Below are experts of layer 7 (counted from 0) of a mixture-of-experts language model. Rows are named gate (a neuron's input weights, with its number), up (a neuron's input weights, with its number), down (a neuron's output weights, with its number) and show model dimensions 0-191. Each number is 128 + 24 x the weight over its row's rms, rounded and kept within 0 to 255. Numbers have three digits each.
Before each expert's rows: "comes after" lists some tokens at least twice as common just before its tokens as in all text; "comes before" lists some tokens at least twice as common just after its tokens as in all text. This comes from a sample of Wikipedia text that the model never trained on. Tokens count by the router's weight.

# expert 7
comes after: "-", " the", " |", "|", " The", " a"
comes before: "|", "-", " of", "ing", "th", " -"
gate0:091160107111117132134081151126101148148125139131107180111141154112124123088113153107117140107079148102148160172141137094143167123139111173152122152137130125129124126157107138158115144143146118119123137176127106162106108144166178167149093135124095149104108106146127127119120145146141107100073106127143162123156127124124115105065115150137130144131118096151140174089133136120113141072125109124082135107165141141098119210165086153116106126093124119094115118146140063102142110119137140130108127129153137184127106130142157119123139154107143125130119113124120160115169174121140102122
up0:107147152099174165140148122158115128142104102125135113148070160124133090144135113120137122121115154099134145103092124129134140154142095150122117107145112145119114126160144141116100106148118120132116081120159176165135085127128120139119123141160115104156139118134116125167131105157147098117167167135156095134127167091125102146052098130084153121148142157154140132179123138154145151172164139122128084107085118146085140084102154103102145155165150142126145139128150136157138126137119130148118173123109125088127133170133173106126107104100161100107164091121143129133128126178178131155
down0:128118155126088154150097139150165107127134107136155138099104121123129092151144121136124103103115146116142092123123137122122161126132108117078152167116126157113131149145138142155115111134143095120144102151131153102126074132118110131099112128129096130093142132120120129127119145121126168133158112131134108144049100123117103139092106138120106098134113164163128102137162156104123167113195103143099104176255116126171101134123134149123131138123108096151126108154117092113126074173120116147100120137141120139119105111146156118137131108104121119106097112163176138108103147141102122137
gate1:132120127086166128158106130091105096141168142136109114114150159104141111074112143107146152095135118111141145105141071129107131159147087112134148129154128088172141081116115120138142140156130170122129127168078127105156135110098132162125114087101153117134112151149128121149145127089144118115107129120124126176142118207161111125085119125124104143090149141161170125091122140101093171143125119092156108088135109125121076110109129148150108131079119160090128142109130143127126155141093134108133106121124150124143133113089174107167124153152133137156127151117120142125150094111108084089
up1:125178100161104136118111141126145093135087106109163139111158124104139136162127074120140135143096129139152155108140121117116086149121124127140167163128099170098100112130120151124115131132138160147115108107133126138159125145143125109183148161119147127075139113119104153102167126137116151155122108119111106121136123171103117090171120151096120129161139094150144100129109120142099100175092137134141128095164169119134125096135146102136182087113117057125153122075136136123092117105112160153189103144148128135119122119149093100118085091115143114175158127091159120107126140137092137133
down1:149142089113142141179123108112110116129134144166150150155139111100123161139122117112128137144069107121120103128051124138129140140115130158118115144098147102115133089128121149192181147132130126163122124129130140096120145158089125143161106148123154165146140131162170126135141148106121139148160138144130144148143129115142160158115133146108119129103128134127112142164103135110113130159137094125148064125154097134140095116144147087113132128178090127107115134110108088116118204129127105113099147154096102108129118129172094168114160168113072135108102138103129121140111078095079112113
gate2:117181072113129141138116094100128139120177119099116103104108100150067112073124127106102107104139120113128140112105117150137154154139162110151117133146080143123164161094195138120123146125097152162113132125113122128130160127089156069116129158138156136117124137163126163136163083115120154120094113112097140170160160127140154130112126156092154103082104091132133117134118117112154117097115127154086140127158137094095136104095105151120139166125178094171140134144137134138108100088099153159143118125138145136098149119152151148098144135164117132145118120122162148122148155118146099133
up2:132138108161141098122160144121177119127126120155120150141130135116140148153142128142141130146069118147117136158155114109167110133119053151100140091097200067084080096114097095075106140113139098118170144172125145129147118097145147137110120091125112115190095135100116118149118117147159138103160147145156116116111099108101155149127122118167135158124121130128136102116104138115108130146133119138121112135137104136133152174163172125117122154129089152121092119118115130095162166108101085109120127154119133118123164133097156110139107131110120132094180125091133102122115150112100157134
down2:108142191140060090126110183115165136129159118148132135149131154094133118102134123128163088100133144122132135172150096144130140121143127153111121123145122093086097120074149130121164102116147121146125140108168109143101148145124100139111160126110160197135144157102151161138159172113132131092099111085114126111166133100153127079122098141137113143118147094134094147144126127127124085102173146126116118143131116112143128196128118150142119146144147131110140166137156124092170145154141159112125148172153107138139106133116104154132101091177114170121147111117119104109095113138130133114
gate3:128139088122106162125119118135171137168167140110120161175137110149112134087132100158170136146159104094121146141173150129121166137095131113098087138162147153152165103123119106143099142122109122122139128128144142161078128139148129099135133120117124138131132138140140134154108120090155139104094128090132125090149149131136141105081099138187146130140149071090103121107113109114140084136125102111102151123149080091144139137171144170115146136139122135138113126119149112162122140155107084112160165152145169140102146129164156152074098100132150137126093101118149142134152140080109132071
up3:117109138191088121095135137111105155155145151196142094108143134144133118115156148115091148147164157150146164100129102134136164142141151150104127142126123122125110135130131138158126118077122128130115111092102117078171115132120147082114105086139160134115122127136107177119124159127115104146164109153094091090122109056104084119154149127126148119137142147130129099140148137145114138097095159126121121137138137128149126082137131128139073149084112158108121145111142109105149110113130170166125154126151072118134116120112118149102133120173123088101115196159139157148093106122107125131
down3:154097170142076120172100118100112148116136153170162122168097110109165124128157081131132119078193115109137087136092095104142150159120122166147157076115112142138122095138168126112143144140123144119151130133131117066119130139149110140151100092128084125108134137146128160133134116131169142123147145132114097148139111152105132141101112111129113093139093118131141128098146130117120129134118088140106120130190147164096155115085120093120098109125140123151092136166143151122114131067174150133072121153134120121142151116127177116102139130145139100107117168122122125148170114114101115147
gate4:131163125161136155141119100086132129129144129106128136137115103092146093126103088154094129147105120105128119147133132123129116144158134103134131127127102144172128186106151128193137099115120164144120128116127098104130174173156087169168152111103100136141159142112121177105128127096072148149076132097104148156109104119178099136087154141115139108067126131147112115156129185147121155119165097116147162136135151093107122124109121110120127108143129138126119123090127143092127138095147121104109120126098102174145149135086141160130109120112081120112100126156153139141160143119119188127
up4:122120118098095166160144167110126140173115132091168099140140187159113083107091150130133157163091117104137129094119116139139139124147177139083136077126142118096117127120126133158142161114136090120131126162142109109133146114134142126100111136118112164134139137048138147189130142115151163120133132149113162114139096136164121163085113124084102116129165142124167126133138153152091116120157154129145093104120166105138119163146092120135181157134148137116120131095112141137148102154152124106105183142142101123127125196122121140104081133110147142125132122113111143116135088125136142116
down4:121120128119136157092119140178129128147119113131088124169157110112132103125129125162104134104144118097153132119105101112143186093125123147096103130112129138139135136123127139157090130144114124096150155134123110138179098108157144179140101142132110117127114145084150147101172132160161151125121114177163165094122145154135132130099124107118145133153150146142145109131161131107146122148138150099111140102102136128060159124100133144099139125147189134152160125115150123129103098090139096165133173111109125109143132202107096103090111135211135097107140135123124107101135098120159168130
gate5:078166173100120191143127106115126108130104148120141148150131152153131088126128149060130064122133132157132146148137078170100136189142110118123130156123156129143110145107151132116089135215113130155112126106101152164122133115114111141084179116104149146096162112127162159128135103112119168167089120162093119126148140145136130123153096130121126126150137135116095135119155166143088086149132108149104103117154116120128136133121140185118148130151144129125132113130144132139115102151110118137178126120148125133127140104119179106144115177135169096147125129152127134092138121130116134116
up5:082119162097132180164121089148130117135127131112129119145125129109148165111152164114117143130110156140154108135127099151090114163136093110143137131115116145130095081141060139152175114099160091143112128124140146143152108082156125128121129114130170159106155144122105158143119119131126119140114146127145125106113137143143126118098077122142164108137125130143122127132168142116103105101153167102136151159113117065145153110095104114145134113110196175166086101094103133152123113172139160140133152107119128154118101112168141106159115103119150086178102123116127135128168134146188134114
down5:120156119149128166076139106137102138117094159089116163128123112100146096115144164092142128113111123192084157130081137153103148116118098146156156145153149117141100135132149111171115121060123163100161155155118117119163137112089123131157078117143112114169096115124131142109130080125136149141141082128123145137150110135113086125180138062121149143133117135108157125096128085105123141130124131104149123120057128118147136125094129137092096132088156123115142125134124128163137145145192136098131140143081099147146110116127100128169137122108132130138124157111120141139114094108122118113
gate6:120133146095122172174151154130152108142132119118139134130130127142139163130115135150113102118158125127111144163093114103115121114142139155131110122105149117158105123183103151108117110121143139129117119178121142096132140127144164134089119137113155133123085126123122099088142086123095103109109116122102184101085134139120157093114126083137141164111145144142116157118128142128100127127135103186120116081126150135143141180106110147075142105149137121144100133116132105167157083128097147142100059182148140170104123103134124160097102151209136111142134132130155082156157140098121133111
up6:083161121123084102160105126086148095118131138118127105144141148142146120096150124167084114128133123131096123104113105106136153175133114155110106120160142118132112155060123105088152172094137108109101119167101106090154170137140164104140124144147134140138119143104157081161125112131156109127142164132129143149108077148154182097144136113186113102123133153161111162100194136160089121108126152157087112153120131114148136149124115116117136117112124133124118116177132083125140081111122112147122092163150135123148134132134111128101128105139112082121154086145164159109123133125116148135
down6:141171132134126100125125127116131146102070161125130119125116138135139125106124116148159098134167083103135163116146110115139150114146123136151131117133101129126170148093135151087135144059142151112153142118110118073125122122141131112150162110124143155126112129097116147097179074124211138125088124140129160095140116141156160160112091118101130155154140105149117130116137145099141089113122152118136102114036153132086116147118137152143133143117137132118113146140109129095093126089122135149162129122147126122138178084112175126163094120118134181140149137124125101137109128157167105147
gate7:118132137123118117148125111140115143164124136153117109110121106173147110132095087133170137151119134167143158147081115140139146154130134102144104174164113165146139149155166139102143088106096174143129153146140127091082144155161161092157159149136148116163135165175124101120172143082143130082124116151113156187113107146122119096150091122124127113085139139157129125125114108129129160184142171124168117141144123113107179190113132137134120150145119171074087129112101129119168128155145128133108114146119124160115127115147143131113147158111105117106104159134116168118134137103128134149
up7:164114098097127111180150131141098101121098119098123140090153136049156106119146125108106112088132153114083119149119160123128132077128090101121107079158114141131110121145072158110139123109113139109163143120177134139161098134121105137134137143133104148128114162087159133098121119118146137121163103127074128120145137131137154096075142129179108140109135128137148116113162105129104102106104124155104132120135130116147144110162116113120175117084147142116120143137167154136136135197169087102132144140137124156093138117160131126114142098096136118196124151107107136107160132103123116136
down7:108120134121098115108168106119127152138154102142113129155114124127168132133126161109112157115123127074095104134158129162163155161101100137105079120095105120127098122114116102126133120153126116135171153121157123137153158131112121144105122108144171173164136119115179121108129086131121097143191146095127138117147120098082140127129121113093128129148149137165116120094119125103151080169126150124151124142149094119129125151098124151093108215175117116117128121121184134118109099148128188183129144129122143157135145158102153113097126129109117109138137145081103150161124129163120108162
gate8:108126173155169119093095123160153145113142120093133143109116120153132104142102135047175139145133127104127104104135126103151114125084111144121149109143122114121091116128138126094101144146132095149165101132066150164126129111131124163122118135108155134110150175163078115141091158116129111167117107161167126113164098156119160129133166104172097113143120145112102100167162117100120137083121134144139132111159091129129093149113142160127117119139113154118091147120118125152079137151130139098104150143098147112112095149148119148112153159146129096096085122123116134131145165079133084112
up8:093119112124170120109132132131128113103099183121144158104130113084102128152101131122117091144111130093168184123107086136164115106118109149113100123132106111130086141132080089116132102136123121140115136130169155142155106134132091125115163091115122103117108117122122185148106135109129131171109103137066154137147124154154180173128138120120128126059154126104077144169094110063171100125153139137121107114118177125120095122119126158133101131132108144102121132110099101089137156131141103112167136155139167151161121115135157129155110123119173140107128134142104145111114116123134101122
down8:132142176097096165132163134117121152111139138117147143149150121145117114112126165075146147116127122120090124149130113138096117115181142158126146160162141133122140131098098121139160140131105067114103136143137139129107077101110131130101129168132103123119095149137181118158086125141113150115117187100105118111130113175102137121105135130133135145130139155094172136168130131123128178114162120105156138134168121084150124156119086148135139132165146122146139142153080109118135095167097131132130098132110150106101164162117158141101126188137111145154162128104155171128099162166074130125
gate9:144124123143147177089130150097168118155168128143165133154107138151135108100180128150120105155134113082132103186133119111134140102108101123146137139160116097152110119133131089111107149119143131098091093095119169108154146174085120150151133109084079095129134145122152149145150119122124118140100201135155139127081120123086141137117142107136082095140105112170113146113106163098122156138181113138128114140118111118100123163097157139101122112119156169101103103157141144093146133125113110194125095129126128087124136123149146135115122129117161121130128080100140136154147139128115141156
up9:139150209169114119132148132131139119160117128166078143111118134107129096121138132111169130122133096110129142137144106150153081138093132137103131107117117120142143121115180154154135092102090096115128140163131116173133090115086108152147146114136127147107117077134143156123139172149119129107091130168143132144134121119142127138115110156111141087133162090134104112127129142116139139139147091157135144164142141158084173156117183119076119112101115119149126143153165140138134088177089120132116164110122136082120128092131141129120141167153118082107089088141155134097101134155171108108
down9:107141174130099112127140127071159144131119135131137132147130125114164125144109141173109117096097085088101073114156128125103089123137176121093109133127120138081091130153121144127162102124104134133125126133130135157102090120141155160116107150112149138141148105081145150107137129178080138116091096142134151144118141141132123143173120136107103128128129138106101080153107091147125134089105102158120099123129141143087124127173122146109147150135147186112086130129174179107138122155103107078106156107114166127097130134121135147127158115107144105092103128139177146135082150130178136143
gate10:095154139166137114164105106149157194153096168121138127142132144118115137142142143105119134149128128126148166159117141103140099106134119141154142127139092156110114156133118094151078110151064118139111086105138098124120125140145122106089119116160118108140087130162130127165128119153089138125128116181155141115115146119148112093118110165073106112146125161132102072159075139146148159183138176158130144154141136120143178123101148112123143120171156130125192114123113098137112116141115135113126149141135099161077113131119095114102121098098121111154130135153148096155133145122118160128
up10:171097161162118129097078114077110114139117129130131111123101149120090108115125152104152138172115136093131097147118146124148101132108130126165096126173122144126100135141144112179126109138108170120120125129130100112122126107146141100101128111126099142148127169141102112122118135172139097123142127159106121153137134141141123138127138161105118117079150133132140127175134108121113166138103155088158151173149100121140145071122147127145127168152119124108115148171205127155116121134166096059113096108137153141136118091107052127150104110088098126124112126136140159104109089118105134158
down10:074139164141153127113146135096126069148122152120133109113136140131145146112102137133160114098125142133167127129131160139107139120168130138127182109147061132145105117118138139124135072128122132097128087148115131115146141150137113106163138138153138144145166118083099124113132145115103170162136119137124117129173168164145122129075108130161135121105114119122108136144104178109148144125105156135113116116134105108111129110095092132134151110165189129126141137080100136138138163164121118150132165107164137170153152090117107132095099186085139163172128115162080098125143146141131083144
gate11:154135115114099090153127109158134159136157131155144102125131187167150121140114150151116134152087159116158158142123110147169119127140130120115169183140079089124112140159102119143122157103153153118143105045135137112108129130102156148108129145083168179103103159116133151113141096118115157137101113111139163139137143144138112110124165118177123105134135091132136117129116167126097151129147106136101138119157156126146095160125088162090119106138133116109105119116154072154152103122148099100148119163137110153126130087103158161120128088128134140112137133103121127122132080107103179098
up11:124128114149122116142070152160100112139136153111158134182117136165163121140112130151142092160150148115144114168108113109134114120120143103119176162163115116158089082159125135121139124151132108149164124103140105085158084096121089145162118105091123137140157124142110121169130113147136115163125114104137149111169119138114133117140164152128120094136147152148108160146130156145087130133179076103151179139123179091116088126128099135141149137147136150133156136168119128133129113127127131108112145124093096143114153137064099124126128117080147163080123178119143165120098111107095118130
down11:130126120133071149138152120160130131122108113131156126117103179143132132177121164156144136129137175178157154171071109093119115127093093117126147137126102098095135158155097157139136124089152133106087109103124172101123135139140136141150130089108119180105127133106130117142109136157125113149157138107129145114100130097098117107141124121151103137161152092081137137133144148085098160101150124142136160160043119139171123112173133110125160107134142094097144142142154153122149158168113079145130117131149131109154133164107106129110091135129105145126146146103094129118127138095087126118
gate12:106131078101131114083102168119119132153110123159133165111149108145144102116099151165107145117107110099106155162174112123179123107100136150122163160094103115154107102089111082107131143171165139151158100145147134147132152151119155097133165107176126137131145128117206123102112141130136111131108114122085101132120090123102151120140132146139106123120116126088118090141096113118143155142147109161089144142140134155147156151148122108140137157148139070153125113158130146066147159121098122120140117134149165105123114117139117116118098134101102083141087130157124125100191128141141109138
up12:153128118132124112152080134090100091134130123129136147071069109107139114107151096145088080122135082137165140112146090101143128143141123096087085111107119105142131181168130103188104115134078106106104157118174132101135141172143106110047093114126097107135122107140123131088123095118100135110136122144114164134130164102107122138108096101145120124152109096172109142105145137144098157091086128173112156119127135133120169109123110121125126112102121102145134116150112080145122139117133118126100139111130148136141156107139119152124103144121104149157136157144140113160115158156110124112
down12:121151120098154167141116122129125123124111135126121096115129168115148128116125168148097113131139141080152148176115054092107113101126097156121118107140101123152143148142114115137108129072135096142171121120139102124150173138100044136094132115101153120113107124096112164106132141115105152118125126140140103116115110131120133130149124139105110128153092131137133112110156148179140131123141063124166165072137137149102105113129112069092126102138142125123180115147116155145156150134133111130120139101158118111122149105139112107181128127137146179156106144150141094144155092073150105142
gate13:077111125127194140154133128117125142129130123146167124113145132132107143094163170113123182129095149148113132134160141106145096133131125141106147149125146148161102156117125099126124104146163171119133114108101149096119148178115136113095101136094126144152110108078108102142131129127149125080117139170139159102131139174114157131118160079133149157106150098115134117128134133167159100126167107146146169161158136178151158111112100147135139145150180077110146147107123131155100089166135125144128181122111092135168171108085123121144134118140144117129129154106152127108141083155132161133
up13:146127108159163105119150134102095167130173126139130128116097120093112106142132148137142093118101101140105133146126139174127134149146146135163124095117121127140151127125135121163172117158138107131141107169172181166130097122126097170124131107145075104135135137099112098088153170145162148089107131146140111117140119114134142132105098149139115182078135116127134113196070087147132102133147167097139143137142106161103120113174141117127117113108146133084125111140118137139096096153142141116116132108103112097148131145160108114144108087139111130121133115103139116170212144105121092109
down13:151153125126181121108092128115111125129125115142141102110153112137102085143127079116114151155136136114164114118098136139156111155102136081080146112105138153100072136077126131141121149147099122123120122122117141112127039122122137139098110124083143135145126135137130111177123129123115103130142142063161157099123109094143129131094178142128123134134113107127110098128149138122134104090093111143112123108176125134126118142103139085121095174101116128078134124119096121128123129169172139111148150152138110132127079129108062119140177108163140100108156143096124091104091104128154130147
gate14:108100100138114154131126141109119107126135132115124096140119141076123168156157130135164066107160142141146118129069095138131095119112154149103094108177113123124109154131111094116090120135131104129081153139094115081129156163100160136114142145165130099136185159149148140120167116116113113075107145129139113133112138132168097130099111091129095125111113086129137128116150126147123095129122106135134141136131103168105160168112119106108110121106098111100103140134136089125177137133119144126063126124145116100169159126134129153119152179116143120121138167065150115113128138101119087168
up14:161141118112143128149114142133125131130155133146095157127115136143086106119148093183159144137074111092134144128139166097125116138110109116137129101162116162108117148107143169129139168110108149118135138145153103118133111154139129177151138076157126127147152137109124141137146163154118103136137149140143160136108094141103157173149110111148111124176161106191111122100112142108134108143090101129094135155123132149109143090121128139131182116152154131121151116158125131077152110178127081128158134100137152110134152177100131122164148109168087134138150091112079149065101145138152126093
down14:115163182153091137150110113137141101115158125094084121106106127112119166132172119130109084143190125105116142148122133147094183141156108128087150142103123119115117107155126120078122108097157149138124111115161118112118123132119142125113163101121149145136132103097118133069142152173156133080117136130096152131123079065149128113114113157090112099138100123138130166102124144087133107138114096157078113135115156120125113096108133135146136159182153139162093107160095112121105110166084149107106118157117148121145128126116159123117095151130149116116078143112124128103119153149158142126
gate15:096129135165103140124116149156111152120129149125129091126142107120132143137124123108122111128133144147142141116124120155146120151138166120145160156166126156158167148146105112109095112133116157099109117124135150113115115133093172087092108106130104156097154119140120127094132140157110147169114136131111135093152091120152170167149142074128153097103099136071145111104146119120118164132074161114133158141161175088144188141146143139126181172108108110110094127123092067150130104148146170148147114137118085160139094165101125154116131123150118123159129168118120150187148117158135140143
up15:155092125116136111130134131109098114150144158121103178129137141082157171164121088135135129134115122158136139111131113150103129086113050119133112084164156102143150143090150109154141121172131136132179118133152089109146116115131110142113149128099137117125122139099149109107157111098131115156139152142152125150105169132138133171152113090128136136167146146180120137123108147116124133107139116135074116093107105121140096161155115122140121124135170152151100115111175179120103159152131148140181105115154121102101099125106077153110165127153120097136113095147143090092136182102115125116
down15:128139132123092111143115124148115161143174173159135135099108095152093150120143132110159130141097131085168160112129121130153134154123125119092103131124167128157095117093098140137147145110114124142155175089111085134165132134141098152104113142148153142144134173122133123131120156140191158149151148166082120143132115142112136128116138132128126104155112104146099102119134151133186143156141149146103153162229132121135150168143119157131134126094167146114092112145138140082159149136158120123159130156136109116145135124158135101128135078137118117109095156089153100154138126180109113125
gate16:098159115174109147138129125117123157100154123116119072161134128109137177092093107125142152102137114171167145084163116129100110135171107139119150067137135121153139166080148130155141160142148117105114143161100096148139131174145132117119116116159125141138128117118172141072141080126154107107118165125135108091128116149109161122116118112147109121120146117146143159119114113110086124140105127116136106093141171080098120120126115146107165200130114097194121156144114147123154066119129082156088103169136132150137153130113111132137162122123122118116124118095113131141121125117142128115
up16:154134132177141088131135148154133116129106093164158127147132133155121149159090119099171127131152148119143108131087148133118098139113079076136175169112154159155119090122119140135070112148154129137128129167177099140109128120112117137130160133124128137148117136156137115104129096149129104115125143125188139140147102125125098164134189096053148125149161113158125107152124098097156143096066141090130130125117125085129119097159143126180099158117095133125167132099115131069142143108144120127131150110115115140128132148195128125137115128108108096131120140149099113116126133145128142122
down16:115123095119091105159132122120139124115123150128110122131123117152128115119124125106155107151083135120160121079113111096137128097119165134147106151144157143122116125099106086148162112184119108093111083137148097125144103156130144160163168109128149111121143115106107118173090120097115145118162108111095130156128135160082125115111152173112108152174134093148118127112078139103117091131089142113143108138216143124115107140151115182070144115097134119123091109099114080118099121114121176101129152147130142137078107132135111100119156128135153091160121116157114130098108150144116130158
gate17:170165189119132083145119142122140146157131102188090123143139092133162155119123132145183127156113153106152098129110105075113124140137088131101113122099121142176106147140178107123095123151097128118154131096112145140123108129139131134137135127101140160115143110093127124145152123164139070120109142131123113079119116128094120130135122120101136130161139099125131177152137136145112133106192127146089141141152117132108136146119122135130138111129131097116175126142150098126167140136148088164160099105181149129109135078123110128103083129112138174145095145131172151105120123188164141130
up17:118134130154099155150129121133116114121090127135101116117129132125123109167187143087090189120104082144135153123131177156093147108121110130099162172127106120138110110122095125114118124089177143129108157129097170111112160095168139128094146156151119117109154144124096138135111104132095108137106087054108088136094072165117143111131160122127125135131124154082141131115097103178136131125094148129170113114128123141164123120139155092133124123156108137093110143149133151127133115138187118146143151121089143136171102131088140132154153157162140138125131113121170126116117138133134133073
down17:147133133152144117141109119127144102163166054113098119072132114130149094123190162143153131099142138104141170138157135141138135111146113141101122155124157152129184106091112127131130171155153146150135121118124140163131146123164147093106173153156116145116144118116126108133134110169101146105179121122139106114167141132129128112107154142119150056112121156111131100131143141135095105110128138115135142147226115085105160123129141107119085141112134124127109170175125157109149133090134133126101110176165157158128140113139136105127127132139104120099143127133097114088143134119105147112
gate18:140107135128172143147132072147138128102156139135175116156133136138098110135150130140127137150100107093134096143122107128171112139129148166097128180129120112093126095114094124112087139172148130171143147155162157155108108155094086105108178131090144127128164149125122119112157151135149140137111141151129142143107134155170125120138157146091103105127176140169127120168131130081114083163152111118089104125124133119112082142164150167135166153114140138138157113111135151136103127115100107117162089103160177098135127115118163117117124188140096093140123119117111139128149171122087134106
up18:147154146146127158098130142094112148132127080123155150086149154168078095143133107136103130125147134100114103151110134125097107107154136119125127080113132099111167135119138104149128143148171125148132132115133104078146127140103135158119139138067166142139104113082133131088132177132098128093126113133126157106113142098116124133098128141142144161136149098138169130111151162101119113088148159126122144129131124163178157141136147095096133093138132101155113139106154132081096094104061158115107133105119137160123140158098162143124136145082119159116159109114109127198082108117154119107
down18:127115136142122155153107068153084116128162150162128129137127125158141145117176092111179116149131088106157130110098105105146138143101133125115132120131110129131126144078129140133121168102100110117129103178114130125117137144131126135054171145137104099137133150130130139129130120107125104102137129154146125136121109142130103139125126144105148120176093080130101144101146120132112137171101107144107135098163134179133102072155161107143155077147136126097144148141099134151116142105125090120134093113142145079169095133180076091118124160133150083148089110152118168118111103152099133099
gate19:128115113155131116147078116109165140134114117141160124156144107146145136087112123127131129153109130105163126063094066136133093200118097176061127129143128149181136147135125120154177146154091124151124130143133120122122120201100116137140157111112168155108122127147092138131148143119104155129136121152109141126161121141156113126084111127088090114120112140154138133139135113130135138129153120109114101109168098142117142099164121163154160126138101107098160119140137133123150162115146124103164084169139093155138147145149086143130121121163145162122129139136121155115142109066131166124
up19:132100148118104101114118148153120170089099121102119199125132142109112163143109165126090100153126138092090095133143135138158126126138151155055134131104113121155136170130073155118143144096114089099157114107152158138078151133128109124133140151155113119125145184148129084132154131120129147141091127122106137133117135136147134155120130159146088159121099140132087115126142118131128130114167128117180132128135088112117135085142148132155139077115137126112134120181173106129166093124107131162135140117143129118162144107161146073149171118153148191125132142102146135110163114112126111123
down19:130172139100106127142116111167117123176132155133097126116091131124128156111101163193129125085095100085129109138070084133133117175109119146118141145133122128121134133103159129140072114129118112135143169118181111091102091131116135143152130123085148184083144142144102137143126149158113148101126122139124100119081142142111154129114096130105117111096144105132120116106143154147099119102190143111139116140146153159114160149089161129130157111111129098180114091125146165128148163134110116161128121158158158135109115089127126123145124111120109141082103078120156110140128095109162135120
gate20:138139165085150111131090113095165167137103112121132090106109137130129163103103159131105118129129094124148140127166095147093115133163116143128138109120126187107136181134128157128156134146095111116103096141104108180126123091130133120117127111166118146101102091119127168122171101093156130105139117135142118158139126149104131152113130164102116100164124072159106149146106129136115140131098075111114121144146182136121107167141146162135140141118138149107136150080133113115083145110097160131164141149109153097138180100143111100158125132164167152130159145174170134098139107142110114155
up20:144117092115107100129167141145078105087099140126103176126131115138130134126138146109122124149140155119128128172100101126111140140131160109142109164151091083143098146143141108148139112153118109138117152134130089134125097156115103127119130140095119118129136168146111111090101153172090115163106130177111098123133103144158063101146157172105168124147142105106116114121134151099178118172117156113138071138122092135172154117147109125154107102170145136152139110191085121112124110092110143153144116129149119101070115160131109152114139103102158152120136115137103120113165136109168145138
down20:124157128151134145125091109078132140116158140108169164115144098127145077136123139099139143122101134123148088156125138152108139109161124140135093105154151130147108151144112132135101112142110091181168092118118130152131153088110072111105120137129107128103127139111112130159056147106154122150134140091120096101114094104145130137138133186079096096109127121172151129120127119179140097179146125120128091118234136142098119103097113127141137139111133126126130132129118168135121080133132115133141104109097136138101118120131161117115132129154116123097130113148150162118143122121154093174
gate21:128134130143145117112115137157127135099106109096121145173101119169109130124149080080143136117171135147097165132103142123172119123091160100120139145158122129127084153125159123135144133100129172140143112132145122098109085115127152138134103125123114087119055136155112107132163168133108073120138120126140093140128104136142140121180073130096132095130114143187106141128127140123131138125121181123112129157113063140095156087108116115129137119139109132118160097170123128155132146100191114144134109099118104110071134110083110152118148117145107119130131103174113144122131146140129177127
up21:204080127111145106153144102126127122138138139137158158144076096123104126150141148112094112091114109121135122212132116112183131163144168144145116115136148134101125134117129128119130138105069107144146112143118095133158117166156103154118123123095133132122120118124132152136116185134080149127146114085110100183114125120121133126122093108097137143137126166105127133118107140132151148165133168123184165118133099164142158161145133107109139122168106113160133158138141140143124133147139145097130144134148109143115167155140107138105103106159142083117162137103109079121154111144155149073
down21:091142120127157145138125102112099146202114115108147122156084166129104188147129156148136087132140148153094113167130086150110128074185143115115149112129105107089116105095155110169140098128134152067110138135087137112123112060162124146101098100106109129124144093101062132121117128129142102119130098114095143107164130150138146158140120093150138146141129141137136126105144129085150151152140128165147139156117165135173092133109127129129152128136138115145109130167145114119124098149106075109147116109120121158133176132091131139130154114111124157120109132136103097122113152145135121113
gate22:132192198121120141119130130101141137140132144118145130125142104133135086139120131125140121079115101099137131110153121140134158139152181092107101121119117119110126129161150135109122137130123126146159154116091146126146121122151125125152141111158153129130118108142080188148114059113106080070119132135125149135145153164141140094061138138083121143126113145117107141119146118137133141146178114132159126107125136142169101123171137114155155165138157101101150151142099120057129110120138124114110115150087133144108097106154167130156136149110083131095182105137140147148111116138167162147
up22:128094095191117143130135082109106138128104138128194143146132127135121149127128137136132108163125140134108099148134136121139107112136157161156112139155100103138130154124203093132105150136150151084161120129126144116056132133105128135164150133130145142086104142114175105154109134177130138121131115121123131120109062119158156181155152078129122112135123142143119104139121129155190122118080150153160136115117129145095164173126124124103152118105116119127109149138135140143121127156129138134098152089146109144106148141125119098127122091161158112187122095091141149112178124123143157103
down22:162161139114119100128171148152085135132129083118135124104079106191137130115125110134113142142086132134121154125141102126143084103098111134131128108115139140131165129124141138130124096128148121186148184166135149122141164129081092126172119134139157175085087115137117144106153140169160135083170127112148130131144120164126156153132136132131100125166090158137098160154125107142179140117166117114105129125155115078128133082150078150135110162138156130128115138134161111104096152161143103119120102137113114141113202140085142126144140124137163132099128129118096119119108105115125108113
gate23:131101126154121122137131128080182127154137091101172141119112156104167104141139087107125070165056131138127124144099113101104111106152132154101139121128122138140135125135144125132141129159137114173134093113140137148124141132103103123144148145109119141136113079118160106124168179148112144158097126151114104131122130127115139081120150151142089126117151156150114106171163141146100130157124083113143117160135154118084147135131149148130150113167123144115131122075112130114075115108108145134108137132134174153159143127165184132161138143093139077146177071123142115102130097118144156158
up23:138130148146089157160130147159102145095100148083161146161134144164157119147128149123111128105118093180097114130155118128167122120100145146098136150105132137191147145131103087109149080101166125109116110109141166106141154115121131129116120111143139118152136108141092114110123117094113148101130122093147103094134104123116113116109099116175086123110158154143104143160146131126087120152117129142162098133135109104157132146158063128129154134145133130134109165137111106135113091081118121119065109161099144135098127139147156171135136168095130080101121098108133094173119099125111133077
down23:131121099164157144103152175121126152133142149105109136110103072103151136129097137124113122099111066122104150086117122126118139110109135142149152124109151151093114121164143139139170168124149160094069166159102139105111156095121122134143156127109141133130079181109160154158114100161157154115125094136180124151151155137142122122147140142110146137171151123103117150115142101138141063153087147098108136113073143121153126118138121110128104111093114179127134136099099125117110133128147112119129117119129118145110154081105116121110188127098159115140167114088126149140110142161104136162